Experts of a small language model.
Experts: 96 experts in each of 13 layers, 32 SwiGLU neurons an expert, 8 picks a token, a sigmoid router.
Training: a variant of SOAP for the experts, 269M tokens.
Below are experts of layer 3 (counted from 0) of a mixture-of-experts language model. Rows are named router (the router's row for the expert), gate (a neuron's input weights, with its number), up (a neuron's input weights, with its number), down (a neuron's output weights, with its number) and show model dimensions 0-159. Each number is 128 + 24 x the weight over its row's rms, rounded and kept within 0 to 255. Numbers have three digits each.
Before each expert's rows: "comes after" lists some tokens at least twice as common just before its tokens as in all text; "gets" lists some tokens that make up at least twice as much of what it gets as of all text. This comes from a sample of Wikipedia text that the model never trained on. Tokens count by the router's weight.

# expert 86
comes after: "\n", ".", " It", " He", " is", " where"
gets: "-", "|", " |", " that", " he", " The"
router:108127188110172106110113141125117145126125115156090114164111113110112138142147164156128121150142103152115161099110098145097089116135139123100140126119104147115099158107204150145113106138120167097110144112132126108132110135154139114146152140083140095113163138125181124173125138150145149126148154096133119119114193154096121088135114136138142088115190109115132073100157093088112137144098132121117136140160091110142149156073093176097110159148157141132136150159141179099156119133140131
gate0:151172113143142149133111148141121148094118100141117108136136121103151151105127085107120140175148123089143110142143100141155120085137155162149131133167129120117157097176149114136113120147117129110124108109098116146134161125128168098108125138102148137134157148119100100152138147168090162105094159169123129107143134152130111150143116141156097121142126136136128140143133111143150114140202142117141137091081108124141134133102114105142117113165142136146156140155135096131167161128085123
up0:144168120188129110106113162131138172150142156140129167141137139065138147137159121137164109127131159110091120150138151132115123151097137140097082146135162139117120072157126157117097145124122137074148132096111095096147155115132127146103145157108124088133135092108128114161110132130154094066097103145130103118143115153151094109106132125122111200114185143117151089132101189127128131121149079088152107148106130117137143114066076114136133109103128139131178097122138123119163127134153125
down0:112071105092127117116103148159093150117133147145152148142121124066148102132105109171130110164128154158139155126116133154107087136144086095153152113153103127117162165089148125130129145080123147111096133121103113121127139088154109098098134128130109176135103117147126091113091170160117140103100097123107136142121095108096133148141140148097139095144129090123145153093134107146134135150106134153130131136141115148156100121155143139100137120166088143120079137167115123131194117122125134
gate1:140110105136119163164112134120150162143142137155118126118136141175096129134139081159145114110169163147122154151147080088104175133094119130176104135146125149122135111126110144157098124111117155156102116136073130115149122147077155146123119110133131136139115141121153177129124097128098151112156173137132105087132130131140157121096103129113138098129109126129122084124111123064159112125160178115157146130117131137100128128138156157131132164113125090155125154152116112137142152145155149
up1:094126112155140127158112101053144118105103150109136116134100174165125122119117110119141086122163137104134126154114141129120181146107085111136118135089128156173117127122115167148124104131122140135171124134115117101136153135111125133109103127138155131141090134110112159124137142168139108128081118137125108118111167167091127125158112150147110126109102143117192137103188088095166112148143139140110145146118104094089126185146088096077142169077118114105112153144095140160113102104133122
down1:104137128121140127105125141116167133116104083098120155081112110179156099074119133170087092097152167137141113157130113131140155183138137095170125166112122139132146118124112123142129140140133143154131115104115100132114139165106107126126140133120160131155141155123144173116130148154129137135084154147120145109094161135120102121131132171168149098148156138105139103125138094123093145150137096122150110130151122157112117133160087102108136124115116124132130150122159130142098096133104119
gate2:127196139108161093095070110149124077079117149178119145105121114169109143137133104104108115149156098161148172136124087113125134115143156123116105140118105098112156120152133144110169113149130141134163160121141133160123135089077156137130141151140138150135098144160121128157148148155156125124147122080152123107128140115011152138152120114150151147131087122132116123157147117134117100132159127160143108118151166169136139147113156147156135148117140105178139136132141114125100132115130129
up2:140085106141111118145134149126132158134116100127143158144121123121154129101137132141146145062123171129119108161096148113151093157125092107145107149128140127155136168151152101111130137111120102139168119161148138173127106140154101147128122139107162139106107143114098122147144096138124091113112113142124126135146103144169131112109136133126127090139121116089202138144120141091165085103111115104099126115139121116134134096110109131136153136152087160105129105074135140149158128152146129
down2:134147124141129110084117179124136158089111157113149133081137143160127163131137166114130103184133103157116118148130154129078110158180108125092109109099151138155134137148107105111160137116115096112100158091162124141072087077161132144091155111100146113141085147146106122168115139135128126171109144127118141104102123127081115150159147126095151159104119118088089168113175146121096143160165094121127101166104166093134139116114141115150103147115116101148122128123064118152122170135162158
gate3:111144109145204139141138132176127100128137105107127075136079123158117122134130119150118118112148147136112143107093121171123129110144163150146156099102152157125165078073141103163099116157115078125142149097094119103116132125155136171166110113154140134165099151152122105172130108156142153088133141087127113161163118130076149149140134111115120163150123107149132107137104139142158151093142097130167115145092107116104155122140157142135100142157140091141098110150132174107076130142144178
up3:125154149160208083105097136127144133144135127170135126091152160117120150128084152100136111142110120174104148113184095116149115138171169141141133126092114123151134129133099125112106146104140169092155160123131162148152096089128127167097121168124094151078140179170129153117113153141159114115143108131116125138130145128141135150140155104149112159138125151132139158133163117098129097118158161153127130111145100137156131127094134141135138135113141144138072129102138126158100114104125124
down3:115132139139160141103120145161138166135076124131122144081101170160071156127097177118088144144141152161137138159129129157092121166131128142117158140144156086118161111136117167142121130140130147082137131126135136119129151120138108137114151102137108134116114136155123131136157128112124153109107114114116125142133180146113151164155080080110104130092110134083127129089134118142107144123118109129114118100125107122143112141116144137145058185124154149147093147110113118139137159115162130
gate4:126135162141112155137124121139159126115151132120129163156104054131149089098139141091148157111103136115093125104140089146128158105159108104105154089093155128104125097114139068168155130118123158116109127160151116096126126162097097137155145120117170134154149110117099109139105160120108137171111088152146162143138128128101101113122096125134125071138116079141116156156147124139136166136121115160117118104158102128129189134126113069134080131130108103090169119127099145136115123204109131
up4:130117143117138144157145122119115114125166124155108127097074131136156140162122118131121156107125081096132142107127086144115133119091146168130140124086146182145112135110138128166133157147143134138135154135096095175144169092160085117137153095144138114126142130124163097149137136128100173140083138126113111128158120107114130125167128084135111124053118185141134110156147160088072118139122164144153118144183149113133158132122134096139097114171137145135098144139112136134140128124116110
down4:141121090129112119142101113116000146110118140108139123121187164120149128107152112084146143132149079126132126120118166087124169125110084104133167135134119123132089102125134169089116107075140110094115148117133097143110126097126131116116106156122126135104165159167134124107211134101154137155108118117163151099140126128118129121105125125099149174150127143137129074134117134146136152090175085104112110141107118115113119102114152154132125101082133136122131125106169077121084134084112095
gate5:137122148125115083114151150139104161121148142132156135184195103146122147115097141098120120133148123118082133110111133151140090094149180120107093116139106145141110119078142125127151137117156085124137129154146118136128094155133120143112114139128089101154133105119156153131134186149117113092145117127113108124129161126089155144159116123141122125137126135138099085133150150112087119129148102148085135123156093117168127119162111122076095090148137113182127130090141136117068138132138151
up5:162117109124150145135145101123151122127126110068153163122119158136171122152096157142133106134176112137077136099108125128171115127110141126134099118137101157157104128095141132132128155093113146136149121136169101141117098133173103115160163189148140114132168114091136129135145112118140138132146097137131157169110154136169141103120104151125106105105160147123172181103109120138137114140132143126081139133120111103119119142164097143136119053092130098078140079092102141103121091144141151
down5:161099152106113084095129124159123177118122126139129100146092111139147116139127101108179137128112146166120140136087120175119136121114144124141146113132124114114110098107130192075139178142148111171167120146110113137133122150124128115154114160082171129114132095091138123124138132125166099147184065125156127162124122133153144122134142067157127135115175128112142151116135154123128143129127095124105087118139118123089129114096090123131139116147109118085154099125106118086121125145116168
gate6:149161125153097108126114108128100134156139099109113144159107115132118138148102156122115136143167077119095122133089105112137112076094129151164116139113089172089154158124153081125155134110124061126176159112095145096145118112151096113142179154124141094128106177155126127166132152113137121121140131147123139102141140073131124130125141138125107147077134137130144149157153113170125129134136120154156131132085116123117176100090100098113084150129178097118134085144134153080104169128142127
up6:120132128145101168105128178122148117171146137114111094152123108162131101195133151158097110121092118119165145140116162176116138136158110103129112060122150104155110122125138134103123120113127180117123129170121105102115135133100168131132131082102165162103101122121140123132120144120117168135118130122120130139124119131130146115160074087121103164116091116133104102157149104076116148166149130094098154082146121165118106171147167160116171152124128158133124104138105204126186159131128090
down6:138149130188104167119122159137144118131137126116114114118118150164137105175117104116167134108054123121117187106154131161119147117117144103143108095095168143151144105135133152122136105156078140150131160149138114140136125096135138120071118106160121131156084145110102116139165137115151151123106115139129119111113151134127134105093148104108099104135131138123115101139154131099089136128071131081108120098094127158184131098124104103123121114153136168134181142125076164122130139160122095
gate7:177116110121132156122119131167153131156113112122177106165123129131099115131173080129138093132131175152129138150168102133137163095116124123154087133132124140114122146121131109150096139147123109142156144076057128089166158122141107125125130124106149118155120145087136117142102140134142139096122156151144138110169127132135089126145121112129138134105129108129132100112112119118162124055127125139203111128153100097118122133144152164111107127105148092143144128118097125143138142158128095
up7:121155136136114144145128083121124159164098146146153101161151080087114121139124136128115128117121163159113141124138124130127052175140108133105144092121163106125146131123167080115135111108114070100154099100183141109124127103159164113130131098104109134136095136131146098177081167148164143117112106126151091122106131096113147124164133136135116116099158119088069117144071114125120167105134125135123136130081093145081165145149140128119168137113099153138117076125134132132112112146130131
down7:111127146135108142124152144121125167166091141146099135144159130141158139132101117123127131150102146111109128128164102097160083145160121159095103114146124149103099131102138120123127105135115112098174095141118168103136116132125128118131131156134149127099122100201135114169108124155112106125099139098138140137161139094127093090172149121113131103178148121089081114157103133125096115107164105135095129091144101144190105157150112113112148090099129142177133113111115138162139128156125111
gate8:159129125111195158131129111120173142149118136145111115179149171098131101135078128143156164146128126123114139140132081129157157130162127124115124154113108115155090166146131164167152162094078149138141105110125104158153123090112141123142093121121094102165114138122157137180109083121107147132163115122152156173098122153071152136112114123145129102113125097164139137106151123109136146112143132100082085141122123137159119164147155180108133136109136113136120132115119133134153137105171113
up8:130118142125089130140093129133147125138127147089143170132136094101083158157086108126130095193168123108138126153119127124129103138139109111158115135131108145146181124147140126110131151157128136119113137118106125091127134115080095146157133096158139144121101146153094146146157126138141075125106157115105128073152152133127118131142119179143133121129145087115139100098114129086136108134154126137127160120095113137151105138145140097125143129096161107118103142109154094131173148154102121
down8:124137119103108151114128114118100135156133111150120162064135146081132156154113104117132120165130130147158126179130132083074150144118108142098114136121115178117098137150122109155131114167106143103121124099097106159087128147101142143154111168118132123136126167149102109124106129122172093139104113142131102153154144125159127105113111155102138118162114106150145113109108093141138121146130116133094128129105135081086099133155101123146105089109139110156143099142132147106156141164156114
gate9:127141128120090120107132165124106110158097113151135174163137122155084149107154136143151161129186151112107144117155106134142127124156151170150125107121102177122116147110100134133136108162121154119129175089094125103123134131131108127126169138093171143121168094157118116147115110149174159147121146151109110125119138136112132171117084149103166103099174125103134144154090153179113135098147103170143127157130101156095142123101103124114172120125138120119144126107168163148155148116125134
up9:126092139167142128132118130071138154158151162152145185149120159114037081136128131128128110124104153101118094103130112124115126115142153120113110113148115150126118137178153094126139133143167150080159142108093107125135112125122148118122144112145120115106111130137138133150126126138124093098107108185107148159128154131129095140132152117083118138136128113140100149162201117129116155158143143154097120168126121127139125158128178151050075138100142129161155098156140142120144094118134090
down9:118118135128094130119134094169115155178083146132166111157140117165155112087110139097161170114139098132091159140140112139143146134109161131179138138116137146117137106131116147162138122117089164184078100122110124164150140112135143132118107114184163149177140158120146142131129132122128115096153115122094112161110094109146148146148110157136095125153132152144140154125135132108156103066117137116124117094112141135141133119152115129163174132135134130100158132087129130092130168125126119
gate10:135115087149172105131141062134155134124143149100153139117114115117129131135142117133096151163138120143118178105144133105113088150133126102147150149158169134096105190094137113097120144141112144131115129083120108139112130168143122137111165138133090114134127137177100134124115078111122160155127125134103155087106145128102149112114162140107123159124146100136116093173128117128128166103123171151110114126154088124138140104106141128125140156116129121141129124145147159120121117148130123
up10:138135097145140154082141166109122129147125094121121094133134120160134134107156164116115108087128115110167126084134137113145145099080093112129103115150108158079167140158166132122152099103135136119079119102147124128124148100145123137113136150097148187129096154116120131135102151124111091144125122110123077138118131156158107128112135135152103139160133146137125156105134097151131113136114167164113142132180131139121101147156139081108120133192123143096124122181158125162157111088137140
down10:143107102129116113124135162157163124122121119133147115098125102153074103128147144131098146122161112124106146141145141102128158116095123085141144081093178128104124129125094144112155117122100164077108109116151131120116115156118101147133124186105147157115106124119148152170132146133096151143108132110134105072156113110161131112148097134119148133092137127113135144119138083084113176105097143158104117117158137122165122134107069119151125101149120120131086093102165125124167162125123140
gate11:106103129141127045146171128123139137133089101143138154134154123122131131122122134143118110112132092119117077098129142144104129118098122119135181106142122101145110125106129141165113130128157179124131119194107163125110125148165118101127096097132161136125154141122156089122130136071128158108156167134111195116120153135112130142152124088143126146122152133129133151126172156158124135133125127138110105122146134095144129161106127138141120127171106122129182140105138162116155131100126122
up11:156111127138145141122124114151151101087131122150124118146148138093158133090127115161156126137128149117153140176151114142127130135125110130105134157127117108166128124129170128128094164123146103150146123114152124139126177159131133095128148095099162104132156132109113133140111145124099133159100182129101145116166113127141154195123127132135090144138132111100136145160094099137177148102116135168177124164140175118127133160118121111198091172118151089128135178146104122132124122121110125
down11:172136112124109156132198133175143197155118148100124161140155139073096100086129126152182153130164103111120129154136141100118157074123133104093089140137176150133114122099149128105114121103141138132206148143101134108120148113100124087177156122133138100116144127095115144121086108165148127143117132122152137105127096150099140125160162073160122151177131097156141138087121176146120136164145133133193159105142092119153119121105131133149117111136146117156120116158146134144093137138105113
gate12:149117122158103113104141136125097138117180134114150092096125135119104131184115085135158125160134172140068122108168131104143133121160114104119111108117141112126102130134159115170094126121103122160122115080083149161090131159153126135133142145119113135098056130101095142164096130140128144157168155114136169136154121158185140108106109099103103094119158131125117123171088127124133145080129152168145109131103123130139145116086121075087174112180140136096117081150096160110132075106115139
up12:154143146106128124117173119137122125100129119116162129102117114094088124147108146108093142153124145107103137163161152134120118091132146187103117145136083153106119116093100160138138162155117101114138081106165148158144173157173118127112116192089093104136134099160094126099126129120145176115140111108123172117132104133150136162156110157143111142108145147125132129141133178132151111166152122180140104140141182168102110132106086129109125141165154142129133128159134123109111140068146172
down12:132138130107116139129089135112140116150086131130139121137117132141133139078111147071104141202149097126112116182154101147153109095128127116132099136105141183120113165113104129147117131119121112159123141142111109096107146155148117151103146134100139081143109140185115132094017179141111160133141122176145122131133141115145087154127135124159144124109109133152075161156168130179130153129104138151165140186144169114136127158124131150065135103173116136100099144148100096137134156086132093
gate13:130129147132157107081160133145130118109144168132095130130147133069102164186109170101143139104155171133102145126113093111120131113156137130109146124146155140134104122140176123138122143140111118076125103098100138138099118152133120155127151126081137156116103185191160142127116110112127145081159119115120114105117161113142134127166182129102112103122166112140114087115112125140144161142100095114114110162118126133121130143123106123134162130134121107117074143151137141123151099167148107
up13:124083162117098118103177117132083142149129118134116101082130111108102147145136139146153145135134136120115147116133147127092119087148138134118142134115105126132129109131147157104160084137128108134130117102147122121122129144129159131133118156118101122135143118112154114100107101126100149084170141092141109155137157129115141147152112093150179145127154143103119137098109100145102117142101129106107130097143116141093087124125107143079168134137148140128109146182125132067145120160167131
down13:126123096151115142182120129146046114123114129117134084142161103104152099114129097170128165120126071112150111134140146088138151112064146140152128104170111119108093124139152084138106176121137156159132129144138138144159120150130122098134145110119155132126129125122085143105102126110113133120089111172145113161132092140152154183101112100145114158158094132155135092110170154172155109147120125117144118178136148135128112163143137169076118193097148144121121169135100117139142135076119143
gate14:116116161139116136140160139128145109108148115125128087126184077120147119122140107118106096166090096114102152168142146098121161044091111124135145153110106093102181081130098165131122127126142116114124099120113141103168145101152115122119173132125111086137149130103128124120123116150120124092192139102167081111160146139139141141102115120130141185162100157126122139118153125088098114121113172145138144084158101136094149143134145143140152133164148151112119107125152129125147149116104140
up14:141146089140145101132145120124090119121119151133120176140118174136145165113116079125083153160150154126108128155112122174127112132097155145147110152127124134142127126137082128161160147159132151158122133094102117122117138177106112112119088138125124133121128148144121130140127149123122127176072122169121142125164113140107153177119114134112133065145123134136145110130158152102168117103175092104144164119108129145127121104103134137099163113101121126143183161131109108136120114129134131
down14:149142139126124112146144156113163137129148124140099116142140117142164132161157143152144121135125116165112098139133113131150143117106102145139139135146117126112089129116111092109119177177125151153090130135143110153114114121163153152151136129136084118130154128182155103158104112112105112143115130170094129134103154097117135130111130114109103113130165142123181129149154156147172136131148076141111149162115140144145099138115134103146109184162150137125144142099167120098084140115101138
gate15:121136160114120087141119115136134150092111106120103146144122139125108102098132153176117143127128142151107119106148105144152195087117147164111119137160118120145135124153136140133127141144133124128145122179091123172151107107122122140113143112138179144122133193132098129171144146135139132105116115111121137143122116092175118096127128139094089104137155175145117155114123149118152103114124113106099102152145125137175141117057093153166104157108140114134118149133139148094171153151125164
up15:145183156155109121113145113074138141146112131089144149097158149158090117133141100100150121140174059120098109177142124159126128159080150142142147119110085117114146146110114143131122162117170139097127131103082130117134118153179099104151121111154126139107160170147177118175118141124111091112149105131127111099136143142127147128111146132143156099116201149118101124162128143113119139113159150151142156148150115102126165120109132110104140137110084146103158105124127119133121119089124177
down15:112155105127150096133124138137102116116131134121109147174142124148113088139169154138145143153149036134087119075110131156131119130111132135131098122136100117099161138126114188140112143123132109157122116117143119093142102155154139131091178124108144106144156086125138113159125117104148114095135142143122123103150130122104156103125136117102151117109148116181104114120147205130132106092179097115102145104161101085155141102109115110142139156081121140150126097156109154140133124088150140
gate16:112144139110134173118134150125123144117128129159094119112093121154088126124143111100138150125126123120126150148089136151154126127139149154124140118075100118129136157140181115114104101116098107095126131108178124107146161129149145083136148117156112156127091147084157111106128166139125147131129119152089100127165146138142110120147137065134130139136129123129109130164102130114130136168117100114158123103124100155095112157093180187116174153139126100150162114135159095145135105178129160
up16:128168127124165122102106084068144127133113136141151165133100121093117105122150109112144120108111123080149105113151103147109144166134100145155144127111088133115131119145152073145128161084114091108116146107161141067133116136123154135130131120162118145138133133125163159119149130134127152145123128157073142152111126157119096111132149106103181122100168098139087123135133110127144130129104094108182110129110126118116122144110133167140134121157158117137164097117157129136147147115113113
down16:134165122099132131160095098130098062133134114156143092107115157098127112113094141140136129107109080125129150152095159124110105128135077094120138121159130103103144135157170140131148131137094110106157147163150113088113125137118153157099114126120130101137127119135148175164098130142132121120150099143122137128083089164164130132129155127175138149146145146136131118096133142161148166157080161103106115129127114114107149109131141173114157159146119149112180125093097150130140135106123113
gate17:106122155120102140146156115145124103122120142130093117094108135105141147122132170104153144156132150113104149100131089163107140136093115098167168138105130150120136131078170101152136163120135162155075119149098095142128105150142112130110173122149143107119135125125132200102120128147154116192110143112143119126113105102164134126121111117110181106116085101124137090154150138167128146134082093132126153177131103110139134193153122120111172137129092112123116119125112175107115108140160112
up17:115085092152071089151105152098150117110115131115150105105111117172112111117092158127147100098123146110134103106119116110132093133087142131096183139102100144136125108137110137159135102131132091108108134107117121095135078149168096119170090108181129113129142148113149177098125146158127098101130101117116140104150127111135126175119134107132112193159114130128108124122145137095097111124110125101079119134117143154118142130141133101114082141116162111137103115081130128101141143154149107
down17:145121096169126111123125178139233166119130122123126120117111115083119137141141120112118113184110128151115173172135136104107134130144084074144156132110149137150095119120120194147094139159155154151100130143114165124126147123133151147119113134101089153132120120126137100083038095109138167132114109150119142117161115136122128150166160126085121142119139119167167141125116146116118135133151121101140130097151113160137132121112123157140132134105128133154157123107148114133155153128161151
gate18:158111137157118094140123149118109144149126131129080121072124171127146112131094154152090115150123107122091121163111114125126126104149100161127131120135128098108090106131175164137152088158171138104158107120107135140153102144139125125107115076132102104089123194145104150155134148158113138094091122156152127132169195089147134091140121128123122113130088135123143121130165096117165126096134127166117125125152120163101159163130148183123136161159158112092113168144115113115142113088098118
up18:149112134127143118118144138140083134110099135156137086086103148170139123120128125131107111134093110133137102161139147110150096123181122088085128134107150135145153138135152185116132103112154101145166092129060130124178130173124157104110134123156080101135137109138160140138146102123131152096096096134141118166120152148131142129127115135083144120149113097108137120116161129132163104110172144123159121114124102128143140110135125170154137133161085142148149137161088122128121113083129124
down18:134128112123137183140109132128125094156108137155139095128114123118134147089151141140115118097118137134125102132087160146143126136097139102122150139104111104114115131142162147084145171168159125100110140132113129140094160137105178119113125155115119143109113169175135109101111120124116169129111155096145155117141109151124131093120095140087100172102081166183120110150158093135154121191114117150165127142094140116084119115122158128146082112155133107146154111118083108113069141166087124
gate19:123116121150142117124140072121129166106137079094135184110104119151142156130167158131146145123117139137109152135116107131136115115128091099129119138115125094105116141131176179193080135111135140178167143089131114136123161073097102101159131197153119117115122107142107073121132100133109108119155172129150144110131141149131131122106138130180123125124105127113105118149126159129163097109137118148070121098145130135111138133107085087159122118131150123170171131130151142173120109134133128
up19:112136132161097144118137090162129135095142130095100124109126142121144103126125158075100105162148139173106140154136102111096107096094090147110147122120124133080154103134123137158117093110130106135107141112083157154106090145110119104156159160136071107114156090126109140120083114142120135162152123122104114093115126162113135080100168100146121111175106091126135125143116126129105120171155135119146126122129160111112103102127102092116095137122137127107138145197121110163169136129113141
down19:047136134069156116173105103154153113125138098144129188114136136104107095141109086138160095146127115143093130165166099123146109091151146140148127106103113103145119142101121126113169091137143101118172137099102129125081148107105089151140153113125130131145137147141149130163166116094118109115132115166172136138117091165078115095119097123123120149137168111096124168123182136115104190088150147157106088134159115120130110091132141177175109084137114130130088117129173081127141130130147140
gate20:111145117154107107114129096107153088107149145129145164154109137132131137119123140137129100144111075130152118125113132125064131169121135148159203133153098168097131095157164112149132121087107141095096123134123097089152117136080142161130111087117103153177125085135166129115126128094128147164170158113103153104062104153121120094139091155124133130139120113196113104091137104131172121137101098100147162158130109098148104134147116081126122137111133139140138119113091147132150085144143120
up20:116103173114113137134085137074152134114144109182084094083162136123101129112131169148130174154135109119142144120167122108135138115111083113145142116134103131093136138094159101099107086139104139131142155131131112111162099108147172152170114147114098108127114177104151138158096119166115127134107129132090163113083119152158125136167134113145130075160143123115118100136112110147125146149130132109120120162176079131094129089115127105129136204125131093130135109173133129083169092127133130
down20:126164151129123137121122103181105096124136162168104112141144123087106159127111132096126151119124145122146153150089133127108174140116133087091108094195105149118146154120085144117166132122086122150109138162128125134145128121156167123151072144091095125080135143109136097113144122141127130107163115069148116185072147163137135142172111131124172097141160133162165101099137128136093104140124132111148149158121138088108134101116136147140109147120077088193156111139108149099138126143116119
gate21:115143121138076116126192118183132189097149142169149127193126078154112139080156083131129139112166159141078120098148137150071132128138147120155156118123130125145117124147140121135139124134147118103122128100120125129111120132123120141126126140108081134152108160153161101094098074132098140125148136122127085101114125108095106100116128119122137105127163094108122155173133090126132184148107136107129147142114071093143127132132099116105123130105106124173137139153102113122098128140150123
up21:116148149126145081148153103148142164138100141115159134115095139122160130126155102125154103085117168141137105126127080167102149138118131070128095117129118113074155158154115110134125096146129186117124140113081101100113109073180129121134134139104139152160075155113121141096098143134141153145128135152146134158147104133133072100146100123130119140111189157159074110144149100123126144135107142115130079120132131092131086157136148150133127144127140110174128061103111132125139103144106082
down21:120128099089113090118137135140115146116178105086185138111152119131178111101138167137140112141174157084161121180122143127101129097116135071134075132161134156082136133080130091059103120146134126100146144126112136107121080140135115119122106186120113126155127143104109143156120121132125081111132106129195136113147154105156119122115083123152135117109154123171108110114161148159066131142156100148129129140137155104099102084097127122121125113143147125129085100110128180109159120093098129
gate22:160136166135152144129132105105115115153131114153130212132110122135089144120137109100150133145106093140128153159101093143148138111150177134163118160108139133066153119107156098110113159145071111119112157123111133087167151087098087174158141139121115110138120121131150118159155125136140113094140128125137182115136164116105114091110128148105112142074127139125148096098154161149134109081124161140141110138091137113129165126136119132124098137150138108144159109116128116119129140062105147
up22:133120115136142118128119171150099098111097136119104115103115135093142149149138078132105125145139166151151107057127148122101108187139127119096128135150139127197114150148124136093107130138119143114106081130152145165142129137142130169138104125104107174127134111124104129143124145147148116124161145142110092110120132072126135141130112137153147123161118165149117137132121103117118124154106104114074121109163153122117110109135141138106165122089061153106135174125145160110133127170149138
down22:141135139154154131121103168106152089119176122103111112100107090131139141141129112097086094143109133136129152121128121122119128156122156169095110153115140153122164167138114132139141164164132145147124140145175150142126074170123132108134158148151110149171120144136109117155102129118137116133148114140133138116115148108132036117123108081133100131119118126090111148114077123149089092139156156175064116148106147152128126143120105065086132121123102152140146126069117136116152115138106123
gate23:120082142130158110146150138164134128098146130152102109085122136091126146140093118183164119190132116114137144143115140166113149085145127110136103159116126153131133128107130109176108117136159140131093125124073179153148162117151137105128116092137123114115126142112173120136102085137114148092099099081133140100137131117134147138116169123128147146147149150106110102108179157153143083121083127140130147151159107134155145161164162168119105144109103106099118126131125078133139122126136104
up23:146126102097146118080118102140142123120127148097169125116065149134120108083070178131110123134151125127167126178122125150109169144151144127077163157168095121144203131155137131138105125115163098138140072092087153111143129120123148126140130143088137107126112135117108112099141089133126152111141125153164177112147119140114134141148193121122143171144148129135116178116157116134104072113125115090115121108161138123148101116149109155104095153121122114126105162152155104141131133101154111
down23:127087129144120127161075121132134124097131106122091153109150135168104126119184154111156137091106120095077140138119135144118134126127127130134138095113114078113091113091131093097136117131127068125120129132129091123128119163101116137103120123137136102103167093119108155143143162122114116143101110122161124117125114173131125130132088134150094149078085158154120098108135114122119136150172116080116083127130113112066138110116115106103153130090118112117123099122099131108107123122125133
gate24:154084098099165144120135120150173123143147119127131134115111152103165110128116064114131130142151151119105088136129089083129133147076121112116110124164123155111095167112125074147130154130148144120094104122144129106159105123132117096111113163141165136122115121115132161105109145110108122116086139144110124111077107127167192125120119149129151148126092108154143093129153152080162108118138165128128119111115147104116148159115123073123133116131125110113123049092140137136151094139123170
up24:145156133159110132140108115141153108131102145139163086094148135104126154174159138132143121129122149164101123138169148100120161227094116106137092187113135132125150081144121113095118111117114078122162117112175141109131108116146133139114099123108178146105123183120114146126115132138107134101170146172107145156152121100114153126128146119139108168083147107158128131138089092092118113139089164093127120180093127158119129106155144118139132140106120147116176146149130128140112097103141135
down24:126131149121157149097141160109077163143112143111146134143123134130102134134148154129155121123134122108088107137159144161123144158124114115131148109104114115106142127139101174157126144109138143117146150141092143156076123115108177137141165123092143066073171112132132131152131132141137160098150144096115141137142183144118126106141102142105102134124179130128125124135167117157116156148147138158090150115147102093139098154099130128136097121147112177103164184106128131134138136149136126
gate25:134094121168118080086137136146155166117140158082114157112116120070114136100129119145140134095177105169125128134113168131126095168122106150166141102169109125175161098105136165113124132168112139113072130140101160107132137156110141127095123117131105125137127162100137130125099141113140117121098128143095135092102119103110151094138134121146137149136141115147137096157093110145151158117099103116163131113127151123126081094102135125100123136126149160154109139153152100141121164096092160
up25:161115129124128124105105138145107115135124161138106122113105130131126157121148135116099123125102123106150108091082125120141130149117146184059093128132154144160137151119112118082164138105172090118118073123139148124109123159095126108153111110128114148136128129151140144091136154109164132116133127116160078144118151108103139090140135106136120144132192101094126169151127127145136122160105133150132113159136113155145113128100111167120130135136121141116149139148168139111147108101141142
down25:143122130110109113118121120102094156113134130103096140102141146132111153102105109131110120141116144108131092099090141138178122137117154107134097160116154089144139184143151098120124145077160136152125065143112134068174057147152164119140110148102132107133106163145139158098112163101163111130130143111163140113126142124140143111104129103127147120156125133074118117096146083137207128159092121124143158122138128137157099163090150101125153130120100116128095127130153151138119111139153139
gate26:101134129119096135108147164136120138111122152105136099143126145142090117136137164114123113080137129145131148106134149111105108132086116119125152152157139121166083104140171145104117103153153140123131106123144135116094073111122130111197104147106090114173106106149120149143118148152128134125118172075152098106093139153162163098151150141149141120160176119150143108100112127114092182130145139103102113115133113171101078158120112109074138149129151084136166136120135115092169128138153115
up26:114114126145135129144105130136120146141106126122187105159137092136117104093152107108113154121132160103125159120153150141110154148134122104131123147120156129128156119153123095157125106113089161110120152065150153120082126146160140108140187156104125127113126110119130140111117130125085097105102130130132169152133070208064145158111154158145116125143170117082124152156081101119114131131091109115141094130105104122130129161102103126123176083113087119175137102163131147128087165100129110
down26:103178154131144110160123110122027113120126143184123132128132189111141132109113088149157089123147110128111137115135112098110118107140170096093118107145141157138096147099160124096161081131152131098161124155120102108093121124086120085137095185144145148097186110157120107140140154139150110131112156125145120152163123115142127116121145150092134141140206135150119081100173128077101130118138119153131090128116131109122125129090109148102130111132166128169140127153129135094097122133155139
gate27:135193127135107145144144127114162073081132126175140122136134143146126137167109139105124120078174091147071147124096121124103128132181139125172130124141126117194148114079123169145128114153116100085138134142150104133162121149121133138143121098111140150161161126185125089138161134157107149112188141112111157145143150119120159148143117108120120123068129109118115145150178144102155066115134130184088084163124101145126136151130139119145135169124135153121141160136156101148106135079118156
up27:152093135116102127128194130158148112105099124059093153120129107078128105146121123106072107094121120103103087141126161146077087119118137144128180115108140135152109135128073116119151126134118134128122090127110164101168145170127162136149108160126159158138060155135192119082084131104132135133140135134138103129082133121141179104091114091135088104122109106132149148146193137113105124121153117110169127128136116156130179114114093126102153122143153114115125159139088102142143130144133125
down27:180100105135092108136141151126157106168103159107112095088119091081122132106130106141082117110128134125140142152117132100140138152148134140143138141137122119161107144148115143094141137131142155105107110177099160117137145147142132118123120148123145109147095143124108125088104101096092137171123085096107121132131085134128113125084148112148150141086069084126093177115156135120102190110099164173172136148090124102153163137161141118129147133140154135142153144089076125132119114161149103
gate28:116125146129107135141150157114123141114148140135122101177133136124133119161170197108117126126104129141124134121135119126110136157142146121130133116133108093126097123070118134129137084135109120084110100108121100131094127116155136166136156123100116126166131111138127135144124129120163121122144123126154133111084121111145121127131156127113129132096176090101131084110143117155067175144118138109155155141172087143139162158155115127080114128132122151101156169114113150123129163114123165
up28:113136126126134124087105109098131145135168086100107102124117123112126144143121125114123144152126178100108129106132146136144138128145121126078139118166139134106156119144130137173160116077092140165143079162115130196097140128135114096092093114116160104143147130160108120133136100115156131146134104112154159142146102165138106118115121116142129112114110115168105161077101138125108134153131121132087175160099141105177117098129125106138106113159133104127130102171144150125155147158158147
down28:131149150140104154136121153102255134173133117131133136154109135145146139120129151101105128079116124117078126102103132107084110175092125131117120128084154118134115125119148156115134085130160133095124120114141139117139125129102150115128139126159095077143141127132114130152092102143147122134124129151145147135142158075157154108137114127120118110103158141148124087131119120087112122154104150095112147105114106171168100122132116134122122142105153125130160144073179113119068146052126082